config.toml
hidden_size = 128
n_experts = 8
head_dim = 32
norm = "rmsnorm"
init_std_down = 0.00409
lr_head = 0.00872
decay_shape = "linear"
batch_tokens = 32768
Below are experts of layer 3 (counted from 0) of a mixture-of-experts language model. Rows are named router (the router's row for the expert), gate (a neuron's input weights, with its number), up (a neuron's input weights, with its number), down (a neuron's output weights, with its number) and show model dimensions 0-127. Each number is 128 + 32 x the weight over its row's rms, rounded and kept within 0 to 255. Numbers have three digits each.
Before each expert's rows: "raises" lists some tokens whose logits its average output raises strongly, later layers aside. This comes from a sample of Wikipedia text that the model never trained on.

# expert 6
raises: "it", "ig", "ed", "ib", "ul", "in"
router:111121130179104138103114103088101166099073117119121158152147125160150113165100074106131137128139144125131156108114124153152078132139125146126109121204107104103099147072036158141150213096143102131175163178165117088161141084178157125176056103128139142144131165106127173081172126055144145089138149093156095146082188119172100074145116145095161111118152124160046124124110146111116097105079
gate16:075152107174124101120160109146069110110156120111102177053124090167121198176140155159194142197173169096085082133156134145114153055103073101138078139094149194206092136070115132162121120111132131140122121174143082088186141125068158151101155116076124126087120139139103157119152161089133148103118129120109123112052123100116105129146108120130160123126119134107118119110141129091202125143154
up16:163083126151151131134115110122117178159070165072118065096095137131111137078091066177121085118145131165182167081108139133160140204138138113126151161144084136052128140135171115128139169138080145149072102123096122169078128096170139116123216126194144148174065088090161152126105134101107102109146095119094144107175148099152118135135112147132184125102136131112118150057128170138096137138183
down16:153101109102120127126059108119082139114123142162072121117122112162136110103123124154156134157138098143181087147161153113096100109137192145116193087150101174170091163111109152128120096124131058144129178154141165100100122151108129143214143126078101182148105162146113184138127090097142117127086141119079091099180164146090066084092122107119136075059172107162080145098096147097079128176192
gate17:100143152090110134104118196123073114107068162118132117130136114130175138116061078132091113158146127106127144142105136152115069082170183125138113080069132156142121123127109137176106167121093137140089123120168101172080094108130093104076152124147126171137106168164216152146102128116126089111124160157115105116122163141121134116127122121150060010104163180125063166073119177171154158125103
up17:127114125058098113157159090102134133151080130119132139158130119168155109148110146121136209162090174104112153146175110159167100144125156178176162088174157062119119136135131121178077179138133136122157156199053115121093125118103117116153081114106082105105107093170135126116168091069122098153135136064135094153137098073146158112148118058120134081180107123103058121113200136123123090114083
down17:105124106159146083175116094178160130089147105126114118131147113154103105094118136196095084137135080097129121125165195161125134094114162124133100147099110152102117141069091066125146086127122151135097177090073168152169091149125141160128145102078131139056141186150069172135122127139068193093103062128098165122059112127154137096143080114185079139123126137169097159075106063126122128100146

# expert 2
raises: " in", " was", " and", " is", " with", " as"
router:132127152105112092133137087184143167166155192114081128056097178120068119126080089075079098134170100159136114144157148109096152174119162176143139122089148097116115177124155101212108081131112130109077060089184157159119131091182091134146143130125148163136117114158140103112078107126166089138120086152094114148110143095075167153152102145114079101106077154172164179120128158158157159151152
gate16:103150128102114159158150131117099176127080131111135106116152161173130117148105131170123099168133119118140118171129141116069198140094121129195141159121133042176072071167145174179125131073146095112084151166138130098110127190165172095070147115164108157129076108160150149078111164088141128096186164132077135161115146108132172105116098159112186177094178134071084106089152104161158128136139
up16:165135155156182120174161104125093146114130129154101131116172122146126073137072134103099079123153141120125158178143186165099127170130140117141130099120151177078123180097139149130124080135107126170130180087193068113164146182139198116160128136168158185170154098149073140126109133107117132101120165188115152141095116171127131085119073170148107065121145097105221135185175107121095116173117
down16:096143112116155134183094118209127134103114120089150079126099135136136155197133143115150131066104108127146135119142082200156120142100134122090090158110112080071114116093121152160135113162099121142145117126107149130149134141134132146096066166094120072156101167125089190195214161126132123194116078073052078185149085117130161137109136168101121163118154170162154115165140131100168147098088
gate17:089154136114188160161154106133136087203146067143189147149144104088112104112165153064089116111179095074122157159130131128138170105103105173096093156063084127127079148154162127177127125130172095093123107128120210088125166172134150141184092133129103183078107128086129166094110084146126108100114110145198181113079150159138154183117124140125108093087117122157124104100122166147142095127171
up17:099051107148110113161106106135118093142136158137144050135118189109070116096169118090179164169171179137106142117121082128125116123066116130161156115136099116157114118141072089133140130101164118109126116130122135066162118112154127197129094065064156162139150149095148095170113116100174113167179133084101116133101164152158109159125082179085105085184106143156185171175168117150119168187136
down17:185128118099124135069104133148119199120133120131133105176128181160080179110145118097145129158106093122131108160129095150135126146148121164119079107082148148142136157108145126163124122114062119134143175157131135200089123166122118108166159080133146088123092108081156111188151145075089114138163100145103113122123128109140153101122112005092131125173207113129138172128076028170122157095145

# expert 5
raises: "-", " and", " of", " in", "it", "."
router:124131068140117126157177136127110119116145054131166116136145057191168140153130158129156103123109157120153123115113142110094146161112160077148114149143166094117113079108180074066054121131132086115135165134082181157091192135084126075056176128136135147123108066133134149092082112113063129122103160085121131137123097187156110127100173081181153137112172175092090135107109162153106147127085
gate16:123097174140098180165073124102146091142151109138150132084156127146174144104054102119132180077142141112135084170056175096106146132160092164152096122151152074135152053101163097124135157151168144117128132084091120152139118152144124090117162175108068144107132113107142103085113160121161099094069111143052112109119126146149170146161187098192116142098153121049144153141129083158134105133059
up16:112165148114135161081145136123137106124121101183130126152106148074083162136126123148128138175117160131221138072080133161116153182181160124171107043182192109154153140135157125111075108101069116164092082100146105120110121157130098168101140174161143173150109099171151118070112144120118134136138108177135141093051138110160131153086111203125111160169130163137147108183076136140144174151099
down16:128127085069165114178098142122113148156158169168131079122126087162127078094106146161105091114215169138195111133105186125074087147146134177093161136137059136147135125099088133150214163106121142132137168142172098135074149109115175137177123099088075155141146140139083118092121119125126100124103101169108120142130131130118115084179172176119120149099085129153140098083192198177114118109114
gate17:153158145120110140147157145119070102088149098159180089151153089145160159121159149102096166118152170123125163098110127163139091053165166120126142068183083146154145162168068142059113121167089069105050116122085124160165134113122127069055138143135128170128088120120108151080115124147137173112096120096137111125156123195152113087105157168111126166128112189146129158086092201102100139096133
up17:112157103128139073121139135111125149092150154165168177130165148146134140085217156076103136159171140107148155110115127141055141145164148101164072150125158145130137149100081155089073095158087098099113175111072149107083149118145148102136151173191124157128214162144150135171090113119120122104128087145165132130149120147156212133077141157140077166144207167131123186138120135112127187142114
down17:138118113148143127125150115113096148132090156142119116114082084120151120118112112236122133140070117115106083105126053090098129099144072128105090089112119121132081093115162117140157133158105139137128134129110201158141087133147158094117087169161211077119131177078114132127205157161115120159100099164122143143131159130137086110116164185195095105134116098079087185136126156081149222135129